config = dict(
    router_score='sigmoid',
    balance_loss=0.0108,
    init_std_router=0.0193,
    lr_router=0.000737,
    num_attention_heads=6,
    init='normal',
    weight_decay=0.14,
    max_seq_len=512,
)
Below are experts of layer 5 (counted from 0) of a mixture-of-experts language model. Rows are named router (the router's row for the expert), up (a neuron's input weights, with its number) and show model dimensions 128-191. Each number is 200 + 40 x the weight over its row's rms, rounded and kept within 0 to 999.
Before each expert's rows: a language model's description of what the expert responds to. This comes from a sample of Wikipedia text that the model never trained on.

# expert 3
What it handles: Middle word pieces starting with a vowel after an opening consonant, such as f-ederal, qu-est-ion, F-ost-er, trans-ept.
router,286,179,216,183,237,251,199,198,169,173,209,181,201,214,179,205,236,157,217,228,161,165,167,215,226,257,280,250,192,150,161,255,253,152,156,161,168,260,122,250,222,140,233,195,174,215,236,230,162,202,209,194,217,198,182,233,250,141,265,209,290,282,153,225
up0,129,170,174,219,184,183,174,205,229,258,227,149,125,212,265,185,209,204,229,250,219,161,207,201,180,172,127,228,166,176,147,239,263,318,240,142,104,200,215,202,230,198,237,242,177,195,214,218,172,172,289,211,210,222,234,212,203,167,233,292,300,181,221,154
up1,187,188,173,201,189,221,254,168,208,156,181,219,244,192,181,202,200,230,160,248,192,262,231,234,239,153,202,222,180,226,186,181,185,218,180,171,286,128,203,231,190,130,147,113,224,200,204,162,251,191,173,280,204,233,219,207,162,269,225,193,241,219,200,147
up2,181,158,210,177,172,211,190,190,202,234,171,193,184,231,126,191,210,245,227,285,138,169,117,196,189,196,213,245,175,178,192,208,166,232,200,208,163,191,193,216,171,194,227,262,204,189,226,205,88,242,239,230,174,241,176,161,155,187,232,270,216,223,206,234
up3,247,250,179,193,183,190,153,228,238,136,106,204,221,240,279,144,178,265,162,234,237,200,220,160,210,187,135,223,199,263,189,243,191,165,182,200,176,282,194,238,258,188,223,162,217,206,181,174,156,157,167,245,217,199,210,209,176,249,202,242,194,179,257,180
up4,158,138,230,186,210,200,167,173,184,202,189,157,194,181,176,279,176,180,142,240,181,195,174,122,152,225,231,211,160,182,187,242,188,189,194,215,251,214,231,134,210,240,185,135,159,154,262,180,122,218,220,214,221,215,124,135,207,281,203,242,277,227,208,251
up5,205,191,195,215,205,219,196,139,191,199,176,118,158,236,194,264,230,198,204,249,219,193,188,213,204,168,196,205,231,158,203,250,254,202,269,171,105,187,162,219,133,222,221,154,203,229,240,188,214,241,270,228,147,141,155,189,177,140,188,185,241,185,154,112
up6,224,242,176,190,194,217,118,208,172,249,219,164,180,129,234,216,185,205,216,203,186,218,233,258,252,187,159,249,208,233,261,284,253,137,202,169,175,177,198,179,206,197,148,173,202,188,158,262,228,204,210,238,181,248,242,78,177,268,220,158,261,163,161,230
up7,172,207,148,164,230,279,195,161,221,259,198,235,127,196,151,108,175,204,172,138,228,146,245,170,235,180,188,256,265,228,191,166,206,225,214,189,255,236,181,244,222,172,161,183,216,256,251,214,255,111,126,248,194,247,199,177,162,204,199,290,236,188,116,171
up8,259,224,243,197,136,197,165,213,202,147,173,142,226,217,191,170,210,200,180,223,146,189,208,203,211,216,207,200,153,236,247,239,221,163,192,184,175,299,249,265,262,172,256,325,193,190,281,189,222,172,177,245,205,220,210,165,198,298,212,176,188,155,206,193
up9,208,214,162,169,244,297,186,126,193,257,176,242,210,166,197,163,249,174,233,230,213,199,219,252,197,260,249,202,289,234,256,226,180,154,262,199,283,252,67,232,209,185,246,174,124,230,186,298,190,238,158,188,229,149,233,193,293,186,201,154,226,162,193,217
up10,170,218,198,201,158,260,189,162,131,226,232,195,215,221,179,179,245,200,214,234,198,263,235,250,264,198,213,169,224,198,194,267,185,153,140,216,257,175,165,246,191,239,194,169,192,204,224,248,255,181,239,260,182,177,203,225,255,130,212,136,245,192,232,257
up11,166,205,209,176,208,226,235,220,154,211,175,171,212,164,192,178,199,174,155,176,192,199,262,220,192,234,128,175,170,229,259,215,212,159,227,209,127,196,184,302,247,142,192,206,200,163,203,154,215,168,113,195,203,251,256,215,246,200,239,98,206,175,193,249
up12,225,249,137,170,192,154,178,160,188,267,181,71,231,159,191,242,214,171,139,249,155,205,274,278,180,228,189,239,221,164,245,249,193,203,204,204,176,222,229,189,225,237,196,190,199,225,185,192,164,128,255,174,232,215,181,210,251,229,235,215,212,215,170,202
up13,142,245,182,158,170,271,233,186,163,253,204,203,219,117,233,206,159,217,236,273,260,294,169,189,115,154,231,180,144,246,181,183,254,281,254,147,181,188,211,285,204,221,183,254,195,186,253,293,175,207,228,186,217,176,245,173,183,236,220,246,196,237,169,191
up14,282,269,190,249,212,179,173,190,217,188,219,186,222,147,214,227,194,186,189,218,166,281,233,147,241,174,211,180,166,178,151,155,187,196,202,172,214,201,159,221,264,204,198,130,178,279,140,209,148,176,135,235,220,233,221,215,205,257,230,174,197,162,218,180
up15,189,215,178,273,199,260,227,217,163,152,179,185,220,240,198,169,258,218,178,278,177,165,210,190,193,236,117,185,233,142,229,193,177,161,186,231,156,214,172,197,129,282,213,169,212,155,184,220,183,217,136,256,196,205,183,151,254,242,206,218,247,221,167,249
up16,166,169,204,260,272,178,151,126,207,248,214,262,194,217,184,195,214,213,240,264,226,220,245,142,174,174,126,195,181,191,130,254,214,191,225,145,249,208,162,196,257,183,274,83,177,174,142,213,170,131,165,176,241,193,176,164,270,128,198,164,225,189,165,172
up17,239,184,216,210,312,228,188,165,277,239,175,198,127,157,142,181,214,173,228,185,219,220,215,212,237,224,117,244,211,158,221,249,179,151,258,179,243,231,219,196,276,195,191,178,226,216,175,119,197,165,264,152,193,167,250,272,195,227,193,220,190,276,207,155
up18,160,153,142,229,195,223,297,225,237,238,176,202,256,187,172,205,215,226,255,215,194,227,178,199,178,178,149,146,202,241,176,121,197,177,146,187,216,271,233,196,113,203,194,197,186,82,212,232,236,223,219,167,232,163,199,178,257,233,152,205,240,261,219,194
up19,201,231,213,229,235,267,208,198,185,232,138,187,228,183,153,186,258,202,216,166,123,180,300,181,159,131,150,203,183,149,238,197,227,186,203,229,183,215,218,250,139,175,171,221,139,162,152,216,195,171,219,169,201,252,274,246,202,178,217,235,203,212,199,240
up20,189,204,208,252,177,199,279,202,234,229,160,201,236,173,187,159,170,166,173,196,193,160,248,217,152,218,132,241,138,207,130,215,251,266,250,200,142,273,198,260,250,183,142,160,235,211,139,308,235,156,201,211,130,169,214,235,188,210,232,217,203,231,214,214
up21,306,248,240,180,192,215,225,217,185,192,174,205,221,221,183,244,203,196,236,226,137,244,235,189,206,234,215,204,192,132,233,265,218,144,194,184,227,225,135,240,176,214,151,161,196,236,226,216,218,191,119,190,193,206,215,143,184,186,226,182,254,206,211,140
up22,167,295,130,197,123,170,140,183,222,260,154,216,228,234,151,89,283,193,179,168,157,162,185,173,191,149,252,221,159,249,174,221,216,164,182,188,150,208,264,220,229,243,224,163,174,193,185,182,212,174,202,260,228,272,172,171,202,242,210,235,235,254,187,195
up23,211,237,235,147,171,215,262,217,121,261,225,148,249,150,199,220,248,175,196,219,144,244,263,220,194,108,189,175,206,133,206,255,189,245,143,185,160,160,261,223,214,212,220,140,191,173,146,155,178,255,166,169,235,229,216,169,226,216,217,145,264,291,193,149
up24,195,184,150,222,310,211,202,197,169,207,232,108,207,225,200,202,197,158,174,240,181,238,209,221,145,278,139,207,266,261,204,220,224,239,212,166,201,186,172,202,284,225,181,136,163,180,213,145,188,153,251,257,284,233,194,219,167,158,218,162,277,193,173,232
up25,224,236,158,199,177,202,204,124,198,231,166,149,159,232,249,208,205,179,145,244,100,192,264,189,178,197,181,215,242,163,215,295,210,197,209,216,114,260,112,217,134,225,258,239,166,231,173,110,185,222,212,232,256,186,174,215,253,243,216,193,233,216,275,124
up26,175,175,210,202,179,240,194,215,194,215,181,195,226,204,219,262,229,298,211,174,144,124,180,128,147,193,244,239,191,211,243,182,148,230,226,198,119,225,226,279,158,256,231,122,189,158,302,119,204,196,141,202,263,149,179,252,203,257,202,214,159,262,258,257
up27,248,249,204,177,187,256,196,230,147,208,219,140,210,97,200,220,140,245,130,226,216,226,223,206,238,185,205,180,200,203,245,253,179,143,245,108,263,208,124,242,224,274,180,185,136,219,198,174,189,231,168,285,188,256,221,169,248,226,197,179,200,176,215,207
up28,229,182,188,233,156,193,145,180,168,213,140,189,164,205,244,219,167,149,204,200,239,222,184,148,207,225,213,215,164,215,203,121,142,130,221,243,159,219,231,213,190,242,231,200,215,178,177,184,216,203,180,194,200,181,211,254,175,236,206,175,126,107,218,211
up29,220,230,173,180,272,286,210,169,216,144,198,235,224,138,212,120,245,213,194,202,213,174,207,220,171,231,166,203,209,189,163,228,159,193,224,215,176,266,166,155,251,255,266,188,193,218,191,125,148,156,165,159,220,216,203,272,205,230,210,226,249,155,204,124
up30,190,176,204,200,230,223,166,169,195,223,198,154,296,184,179,195,160,191,218,229,237,234,168,162,192,253,257,174,163,188,185,175,245,178,179,168,110,215,190,198,215,270,251,271,182,195,187,204,158,245,224,244,198,260,237,137,154,115,194,236,269,199,259,238
up31,189,169,114,186,213,220,236,168,244,254,95,229,192,179,196,84,178,229,233,241,243,245,195,207,180,240,201,149,274,218,177,184,84,172,257,242,143,312,225,119,168,192,220,236,162,245,186,184,121,204,179,179,130,168,132,207,153,187,187,231,200,232,222,216
up32,221,216,165,174,167,256,186,229,126,245,138,123,196,211,258,220,213,224,201,201,186,215,175,226,176,211,125,178,157,202,196,169,246,143,296,167,168,230,144,256,257,195,214,153,166,288,254,193,167,150,196,196,173,194,258,217,201,209,195,181,202,166,218,183
up33,301,223,198,137,228,166,140,187,183,170,186,152,210,228,110,172,215,210,206,237,195,193,180,190,337,232,176,203,238,268,240,236,240,141,244,195,195,170,237,186,192,156,168,221,176,219,163,201,244,147,162,192,134,260,182,199,217,244,267,170,188,242,239,181
up34,229,205,175,219,143,203,204,147,151,186,177,212,210,203,143,175,163,215,219,179,153,194,231,257,189,195,176,145,278,296,260,192,176,169,293,169,218,250,152,166,206,173,197,195,216,224,163,226,204,233,202,263,168,219,236,173,197,167,182,127,211,174,77,277
up35,211,135,262,215,240,216,161,140,216,237,207,95,122,181,237,207,176,174,207,205,190,260,190,168,151,206,214,199,156,219,202,220,290,204,225,118,180,262,201,182,197,228,210,238,157,213,195,188,100,244,196,199,99,186,272,242,177,99,189,206,237,184,193,179
up36,193,186,228,156,180,178,265,183,184,201,246,270,171,211,125,205,210,239,135,254,158,219,149,215,239,164,204,165,200,182,248,240,201,203,231,180,232,250,220,171,184,169,119,249,193,179,196,222,197,267,142,171,231,241,181,182,290,294,178,233,186,312,189,285
up37,201,265,213,233,291,237,207,112,138,203,120,242,227,195,213,204,148,190,225,203,179,304,263,206,213,197,186,242,211,199,199,183,294,186,261,122,240,186,256,196,139,134,220,247,167,212,231,285,201,131,188,132,147,137,195,183,236,187,198,195,251,240,175,215
up38,217,174,256,161,181,265,218,176,186,225,179,204,281,196,218,196,220,242,209,159,213,182,190,209,156,245,290,226,160,180,179,211,188,218,209,185,144,185,194,290,282,170,178,163,174,133,160,197,155,175,156,247,264,140,166,209,203,205,178,165,175,164,189,169
up39,232,171,269,234,196,220,236,203,194,156,288,198,245,166,154,127,210,218,166,246,235,198,177,216,207,151,140,260,180,213,170,197,252,212,178,153,202,227,189,212,207,164,114,231,118,198,147,173,198,215,181,196,227,185,251,229,107,167,210,303,204,162,215,166
up40,167,159,235,161,209,187,173,147,260,205,160,220,192,140,186,185,193,236,208,206,137,144,174,170,199,167,270,330,248,188,208,194,161,150,193,187,251,216,251,183,176,135,257,225,150,215,190,186,184,146,224,257,233,201,190,250,295,186,242,138,231,132,202,224
up41,169,211,157,269,174,220,246,198,103,254,116,209,144,219,263,189,181,214,221,188,216,198,155,133,139,257,184,197,232,195,216,211,175,164,157,182,183,216,222,212,180,208,285,278,207,136,181,209,210,185,249,255,231,218,130,192,191,147,212,222,249,270,172,214
up42,235,178,195,161,216,202,219,230,227,211,224,202,218,161,175,242,207,188,279,199,162,264,229,220,200,149,215,213,183,169,126,209,239,213,191,200,121,234,235,250,163,178,222,231,167,256,233,174,162,227,197,224,223,214,200,233,146,185,222,190,225,164,190,265
up43,228,166,190,207,244,257,161,118,275,195,89,202,212,129,182,196,227,163,227,182,151,229,185,218,251,269,211,243,238,132,233,179,197,174,185,219,227,256,185,182,129,241,168,198,239,161,203,235,199,235,256,167,176,200,251,130,248,219,230,239,282,286,185,283
up44,194,226,298,186,186,241,232,103,210,304,208,244,204,167,216,248,216,180,164,253,186,232,171,228,233,249,291,125,212,210,207,175,206,107,238,231,131,104,173,263,198,213,188,253,151,189,268,200,194,264,249,179,200,216,176,107,188,269,167,242,232,190,185,146
up45,260,291,254,214,150,267,226,264,215,233,273,201,192,217,187,237,242,234,168,256,138,277,240,196,216,87,266,241,184,170,188,160,174,174,204,224,233,228,228,190,258,138,206,165,199,274,145,171,262,224,217,234,168,183,220,155,251,187,180,160,212,184,173,177
up46,235,145,271,125,246,246,157,135,288,217,180,266,147,199,119,193,147,167,217,249,202,261,142,160,167,200,179,161,214,179,209,178,161,139,217,228,230,226,148,211,253,204,230,249,178,243,241,177,211,229,213,153,216,238,250,234,114,139,194,157,199,172,267,236
up47,227,229,246,202,264,177,166,262,177,206,198,183,204,215,176,154,232,214,234,219,182,157,203,212,214,359,163,274,177,238,180,160,66,205,197,208,148,189,237,181,268,240,238,182,161,196,131,147,203,151,201,219,168,223,158,243,195,149,242,210,232,172,262,238
up48,229,188,125,98,214,238,213,205,215,115,198,194,195,164,188,217,169,256,129,216,177,188,244,196,165,200,171,239,212,157,166,232,147,219,199,174,199,140,215,184,183,284,133,86,222,183,216,173,184,180,152,219,232,224,218,205,248,203,224,224,216,210,146,184
up49,227,175,168,221,176,212,216,190,254,143,255,220,163,168,206,195,245,219,211,172,215,185,116,190,232,184,223,152,232,213,135,224,248,223,236,197,176,248,226,228,209,207,195,155,123,167,187,191,229,153,226,205,149,184,162,168,189,238,189,213,203,153,215,137
up50,255,234,201,211,251,259,218,185,203,211,211,210,190,261,195,224,186,199,211,201,192,178,168,171,245,154,211,223,142,184,227,195,194,191,139,178,192,247,233,160,182,196,274,107,176,202,107,244,196,250,228,211,189,226,198,161,261,204,210,265,235,244,163,190
up51,267,218,216,259,274,203,198,204,229,214,182,152,189,220,155,226,199,150,270,237,175,193,229,160,210,216,201,199,163,163,175,246,266,182,229,180,157,227,215,266,195,235,143,220,209,152,215,249,218,181,245,205,172,290,168,118,229,179,246,316,216,239,127,169
up52,237,151,199,132,206,196,195,229,225,233,179,155,146,201,198,241,230,227,194,181,187,192,207,215,156,162,161,183,202,180,201,185,185,243,268,219,214,157,249,260,191,185,202,203,194,239,265,263,205,138,283,179,220,210,197,204,163,216,182,255,220,298,133,261
up53,202,188,187,234,276,248,210,251,174,237,269,185,178,174,260,156,225,181,296,196,284,251,208,164,201,235,193,145,146,165,138,197,201,206,159,243,197,191,156,209,262,245,207,175,117,264,213,192,183,207,206,236,191,261,138,141,100,204,190,240,229,227,172,147
up54,318,181,183,197,249,237,210,236,201,186,195,193,131,191,181,244,260,177,234,184,149,250,265,179,219,234,116,193,208,232,202,197,224,166,287,172,200,186,189,228,220,199,226,144,203,271,174,211,206,96,253,149,190,207,276,164,216,221,257,187,195,220,106,183
up55,241,236,198,220,163,208,136,133,223,93,139,136,202,201,287,209,262,210,190,155,223,211,217,210,230,212,172,229,209,193,218,208,212,236,207,214,203,228,199,256,125,202,198,163,234,185,153,229,235,145,243,227,180,177,237,95,179,204,231,148,212,233,226,214
up56,214,191,241,235,217,275,238,196,187,199,252,192,252,246,162,207,138,167,180,243,205,200,231,166,137,221,261,183,235,201,218,183,171,197,150,183,232,254,142,274,217,183,190,204,169,194,208,164,172,166,132,124,172,184,185,176,226,156,211,198,233,114,170,185
up57,218,171,211,167,201,254,185,183,163,201,186,230,122,216,152,182,264,152,228,237,123,190,170,211,215,212,139,247,134,207,208,260,206,153,272,170,190,196,202,263,169,198,170,163,192,218,224,189,228,208,204,166,142,192,204,167,233,193,223,166,223,236,178,255
up58,167,152,174,151,158,228,212,165,220,343,240,166,194,150,192,156,212,194,176,227,187,175,194,142,100,196,163,236,192,171,198,205,222,226,243,193,289,230,181,230,225,165,212,258,192,196,178,200,140,203,186,221,189,201,180,134,140,198,229,164,241,192,205,220
up59,143,147,208,286,192,226,279,204,150,186,191,263,193,139,135,167,237,203,200,227,229,263,194,200,138,225,244,258,247,177,164,241,182,259,206,148,180,183,169,208,168,200,227,183,231,139,228,144,220,173,198,167,274,214,230,214,182,151,189,208,162,252,202,189
up60,241,255,203,230,225,191,172,127,111,192,294,197,203,190,167,172,237,203,166,191,237,179,229,194,169,230,173,153,149,252,236,186,233,128,154,206,225,259,181,205,217,183,208,211,119,190,210,232,186,183,209,239,157,266,122,190,244,203,237,198,162,235,115,139
up61,296,99,270,163,218,246,195,185,206,171,254,165,151,257,136,212,183,194,194,219,164,206,152,196,256,192,170,206,197,179,180,151,182,142,251,184,218,281,227,183,200,179,201,185,247,232,175,137,92,172,210,256,183,192,197,187,141,213,229,241,136,212,271,274
up62,193,226,289,232,153,185,217,213,171,194,87,136,234,205,193,233,210,176,226,225,187,165,224,198,215,203,196,225,254,143,211,218,225,184,121,242,224,184,177,221,188,195,209,251,207,135,238,196,162,219,148,264,98,292,204,228,244,211,158,287,184,187,152,199
up63,241,184,160,177,192,226,214,182,134,176,183,244,199,200,160,249,188,255,242,190,203,238,183,179,156,232,186,168,294,191,164,197,125,186,153,203,187,188,119,202,96,196,319,198,232,225,216,221,175,255,156,160,223,207,216,127,179,208,234,148,261,282,181,297
up64,185,212,142,239,201,227,195,178,186,162,184,176,237,237,145,158,178,198,265,219,306,191,143,253,221,221,204,197,185,222,219,194,131,150,210,177,191,244,178,194,238,192,214,246,229,223,212,226,196,235,144,150,192,178,280,196,181,203,199,102,181,236,267,246
up65,180,237,151,202,196,177,188,213,186,169,250,228,194,219,150,224,195,221,237,206,160,209,208,197,126,192,265,209,239,148,130,267,181,262,232,209,200,223,198,217,142,183,217,217,231,164,255,163,197,142,209,160,181,190,206,208,174,211,223,252,234,256,225,225
up66,232,203,226,215,137,235,193,115,159,156,160,233,176,235,214,242,172,278,203,223,142,216,235,137,227,217,229,212,211,178,188,211,192,173,175,202,174,260,71,183,201,166,241,207,158,205,184,253,255,260,118,217,131,203,226,171,160,212,177,254,184,266,128,160
up67,236,208,202,170,233,162,293,143,163,126,207,154,210,177,155,111,236,247,199,227,266,190,174,183,208,160,170,222,186,168,202,240,231,215,201,143,239,311,218,249,252,250,320,150,203,178,210,201,156,192,181,122,162,247,212,227,212,215,186,184,186,243,183,119
up68,288,267,188,157,194,216,169,166,269,239,191,240,168,264,156,197,251,171,266,193,138,150,208,210,214,195,229,149,150,254,220,234,176,165,216,154,113,256,133,189,245,172,237,192,91,223,183,233,167,205,218,185,205,191,157,166,222,210,192,212,260,208,174,187
up69,193,181,185,215,192,224,278,161,244,180,123,169,193,155,257,193,219,249,174,228,252,225,267,188,192,192,151,241,195,239,168,221,174,200,127,176,208,209,140,236,223,163,138,205,204,213,194,191,276,155,217,160,208,189,155,171,232,221,245,207,232,172,158,200
up70,242,204,203,212,189,231,160,197,183,169,219,202,178,136,165,248,227,195,217,193,119,230,215,214,165,239,206,248,171,208,208,205,177,157,204,207,211,193,193,247,180,203,188,215,198,204,206,123,146,209,211,183,190,238,270,197,216,220,221,230,228,204,113,196
up71,159,274,231,214,271,226,231,190,156,175,202,233,278,133,212,168,219,160,106,221,189,216,262,250,182,230,297,278,224,246,204,245,229,188,224,193,203,211,190,170,255,163,186,254,181,244,170,264,249,71,161,221,141,240,182,118,226,193,283,154,125,182,193,128
up72,163,249,255,254,157,235,149,203,222,232,198,222,157,185,172,210,224,154,219,223,166,231,218,161,221,148,236,195,88,230,223,208,194,195,250,181,187,255,216,186,271,189,175,211,212,162,208,171,205,249,116,198,212,176,225,182,137,154,132,186,141,170,231,188
up73,182,213,285,236,205,164,258,184,146,157,200,215,208,216,229,154,171,180,183,277,185,188,224,206,242,196,213,220,209,172,179,213,238,158,152,190,225,215,241,213,204,229,137,159,215,176,251,315,185,188,176,223,224,245,178,189,261,198,212,201,249,285,134,252
up74,182,215,206,199,152,191,238,190,236,235,142,158,182,212,190,184,203,177,200,168,141,135,192,204,285,171,237,183,133,226,145,224,203,148,218,123,189,250,206,213,228,123,222,256,184,188,248,170,173,130,213,223,269,239,155,271,237,253,211,245,115,259,138,133
up75,157,237,257,229,202,201,235,141,166,276,174,182,227,185,200,133,228,153,243,219,167,223,186,236,167,178,245,158,184,196,137,234,192,157,196,117,135,221,196,176,159,200,198,144,213,187,201,121,242,169,181,194,182,189,139,201,215,201,225,250,283,200,152,113
up76,263,175,171,208,199,189,199,200,228,150,211,248,195,224,224,218,214,186,159,231,187,249,283,128,101,190,146,135,204,175,254,136,227,219,168,197,199,205,184,328,193,207,201,224,133,221,135,261,171,212,169,220,227,105,251,197,179,213,196,202,330,259,206,218
up77,222,218,204,102,246,203,124,210,253,220,147,178,137,214,153,179,198,215,219,197,173,269,173,139,245,134,218,180,218,213,163,119,259,200,235,216,192,229,215,203,278,138,234,210,223,173,229,277,204,126,190,259,172,282,221,219,171,230,209,176,284,267,188,172
up78,205,248,226,202,232,159,241,192,233,222,148,158,199,187,189,146,182,180,269,214,182,224,235,245,228,205,74,243,187,220,272,116,204,180,219,142,205,261,153,264,213,138,200,218,204,146,147,239,198,179,175,212,257,217,248,198,254,203,152,137,251,233,88,215
up79,206,160,222,215,234,221,166,208,237,243,201,196,232,145,176,201,213,182,210,248,183,219,137,268,245,188,229,190,125,212,149,190,178,174,211,216,238,223,159,205,268,172,243,267,197,245,223,184,138,255,171,223,139,243,236,140,248,195,189,167,173,177,212,215
up80,220,175,186,194,305,281,162,129,206,174,154,227,185,133,136,262,218,163,187,187,260,233,164,153,135,280,209,203,141,266,233,154,120,171,161,209,216,200,183,232,200,238,134,186,221,234,207,223,224,245,220,123,225,183,176,232,149,128,231,230,215,226,165,222
up81,197,136,182,249,227,167,132,191,282,238,148,186,165,143,205,159,177,198,168,207,176,132,202,98,190,212,258,185,187,271,141,205,185,175,183,247,157,237,140,174,232,208,157,228,177,152,166,169,196,219,200,246,143,165,162,178,211,218,198,307,191,217,173,144
up82,232,247,182,213,308,223,246,182,224,144,188,293,246,158,205,119,231,250,185,216,170,192,190,225,212,192,182,213,215,182,221,162,196,83,166,194,159,252,147,236,202,163,247,159,160,256,200,240,197,215,242,138,243,117,191,212,241,188,219,192,266,207,232,125
up83,248,196,181,229,247,218,214,176,244,126,223,184,194,216,171,211,235,183,255,243,226,239,208,188,194,193,133,249,188,170,201,230,249,154,168,215,204,229,144,215,245,194,311,172,179,233,226,226,177,190,139,144,223,206,282,200,305,200,251,191,251,225,217,170
up84,132,215,267,196,124,208,193,159,142,174,206,156,208,206,168,166,227,159,190,221,231,262,259,143,184,240,212,215,191,210,250,271,164,186,212,184,215,243,138,222,188,286,275,209,187,206,241,212,231,208,144,247,188,196,181,238,206,180,197,185,153,157,211,210
up85,277,203,163,188,189,155,185,207,202,191,257,185,187,200,145,222,176,234,202,186,162,212,245,199,154,201,205,249,147,196,142,149,193,161,116,205,213,236,185,249,227,166,194,181,171,140,161,169,198,178,140,264,227,194,186,179,192,259,227,272,273,231,187,204
up86,246,196,230,263,221,216,235,201,229,175,213,251,315,200,161,214,155,197,243,197,164,173,174,196,245,217,257,218,129,209,188,167,178,234,206,184,235,189,197,241,156,170,132,166,224,108,141,199,189,164,147,191,144,209,260,166,202,157,232,244,158,233,188,236
up87,226,278,187,212,167,194,219,102,131,246,133,177,131,265,164,205,172,179,214,187,179,201,143,194,159,252,225,258,184,242,207,198,153,159,251,228,160,277,170,218,225,143,216,212,222,173,183,230,170,242,174,235,201,205,167,181,247,198,155,193,178,213,172,172
up88,210,218,190,220,240,227,142,135,178,185,224,194,164,173,214,150,139,177,180,226,216,219,211,172,283,228,213,232,218,222,154,242,181,196,186,224,91,209,153,190,220,211,193,156,237,148,179,121,220,230,228,296,246,208,176,177,229,153,222,256,235,210,213,144
up89,236,185,134,216,268,250,157,157,170,148,175,112,199,233,189,269,230,253,162,244,203,200,227,148,134,206,198,204,155,251,123,182,275,194,207,143,267,172,180,210,214,169,242,153,278,224,163,226,171,173,132,196,231,287,207,123,223,228,209,210,244,161,224,235
up90,291,203,192,177,235,250,145,176,143,206,232,202,249,216,236,182,202,262,208,200,163,193,253,219,233,150,183,240,197,204,189,237,118,223,212,231,191,249,131,278,241,204,180,175,148,218,211,241,225,90,116,170,207,225,185,134,216,223,179,233,223,228,194,286
up91,241,232,165,217,258,218,287,186,222,210,224,157,240,156,215,221,200,180,202,188,237,262,222,155,137,172,133,204,197,192,165,175,208,204,278,169,173,238,235,207,223,125,209,164,245,257,142,221,165,192,136,253,190,230,222,121,249,178,237,218,166,195,198,193
up92,240,209,156,230,269,252,270,133,191,251,177,189,209,111,239,217,249,218,210,256,145,209,225,225,223,161,267,199,180,263,156,118,209,123,179,198,219,239,239,139,211,206,191,234,194,279,144,280,156,166,194,218,191,298,229,152,256,221,264,225,245,196,237,172
up93,195,202,232,199,245,274,169,198,185,163,190,226,176,153,217,211,206,189,189,204,207,144,192,217,236,167,173,264,207,293,219,188,240,128,211,194,165,271,214,234,167,267,170,137,218,187,120,233,198,181,255,231,159,187,193,194,272,159,245,230,231,187,219,182
up94,151,218,165,167,276,208,223,146,200,150,132,207,159,232,121,228,219,209,158,218,298,172,192,196,198,190,131,265,193,120,215,251,150,190,196,203,229,223,216,193,275,202,223,170,209,234,164,163,134,188,178,194,199,195,164,167,207,183,206,218,219,274,254,275
up95,245,167,177,239,150,243,188,142,171,158,244,208,256,246,135,150,244,182,231,260,212,257,211,219,165,204,238,272,230,207,127,226,215,190,159,217,167,260,132,176,190,142,239,247,200,226,218,184,178,213,212,213,131,125,188,192,179,206,228,246,275,237,240,236
up96,253,164,249,146,210,200,221,211,184,181,196,139,224,218,171,216,185,147,210,270,295,231,202,247,212,272,207,157,200,193,146,160,149,227,224,188,248,231,206,168,225,243,202,222,144,254,228,234,143,124,245,123,232,157,229,170,202,164,215,217,169,238,177,182
up97,219,240,160,179,194,219,212,234,196,217,157,195,172,192,194,214,169,138,204,262,187,245,235,198,115,288,186,106,222,191,221,219,247,180,263,139,230,271,165,212,229,238,181,200,167,165,183,274,216,177,202,192,199,238,249,207,250,177,221,211,193,197,234,185
up98,195,179,220,146,207,231,134,156,237,215,212,155,214,150,234,143,203,245,203,195,110,180,185,201,145,260,147,173,254,219,179,200,241,145,241,168,292,235,250,190,258,135,237,258,182,230,224,227,153,200,240,253,268,228,250,232,190,201,232,224,219,201,196,184
up99,256,262,231,204,139,150,188,206,210,234,222,235,133,272,160,240,202,252,244,275,169,264,252,137,166,203,223,198,220,139,232,182,246,241,138,210,164,202,253,262,194,196,198,187,155,163,302,188,219,207,237,267,215,187,136,221,157,228,136,205,234,218,150,160
up100,221,221,234,220,251,229,170,194,251,203,194,191,218,179,167,174,214,168,210,261,197,188,218,260,248,185,136,222,195,164,149,200,255,196,233,191,281,105,167,234,208,141,159,179,149,243,195,252,187,111,191,169,224,234,214,239,215,212,201,237,222,235,195,211
up101,184,267,169,180,191,135,219,136,240,262,134,198,218,213,180,165,187,217,223,307,177,163,167,233,272,247,256,139,174,173,166,256,200,201,187,172,183,172,143,252,137,210,183,258,162,210,122,196,166,190,188,234,173,236,138,132,278,173,216,208,255,290,211,233
up102,172,262,201,204,148,222,242,166,160,268,154,223,265,157,241,249,226,216,241,198,198,188,193,222,138,204,196,187,165,222,204,246,233,219,165,111,176,239,147,251,202,214,214,192,149,163,210,225,177,304,186,265,166,194,114,169,253,232,208,202,310,197,171,236
up103,207,166,244,217,169,245,102,218,183,205,203,239,208,198,131,146,253,243,212,254,183,193,140,227,167,201,220,266,167,239,262,135,167,187,191,140,215,205,200,192,198,205,187,337,190,154,239,251,136,263,214,222,268,171,206,223,184,250,178,245,172,270,190,186
up104,176,186,211,189,226,223,226,251,179,147,188,130,206,131,220,182,219,173,186,219,258,224,193,226,255,271,201,204,234,147,192,218,222,242,181,187,188,234,201,121,165,201,237,213,144,230,217,185,196,135,238,193,203,153,136,297,243,201,194,196,168,238,122,170
up105,161,162,180,204,214,270,155,222,186,179,243,202,222,190,177,138,184,208,173,249,229,227,228,203,166,282,196,244,221,199,202,204,159,178,206,149,266,179,152,179,236,188,211,247,168,213,268,214,88,235,115,140,286,174,186,200,250,200,232,270,213,217,171,215
up106,166,201,262,184,154,231,196,179,207,210,154,161,227,213,217,174,190,225,152,249,244,180,200,183,231,337,210,204,184,228,131,128,185,172,161,162,240,161,145,195,259,165,197,176,147,178,124,183,175,175,149,243,156,245,173,230,180,172,256,162,240,243,140,250
up107,156,213,264,196,253,239,215,233,139,159,186,229,264,163,156,171,250,256,197,209,155,318,188,188,166,177,205,242,103,195,189,203,247,163,122,179,103,220,213,219,179,285,212,154,183,158,167,222,180,230,152,211,219,187,202,194,271,179,214,239,98,332,224,198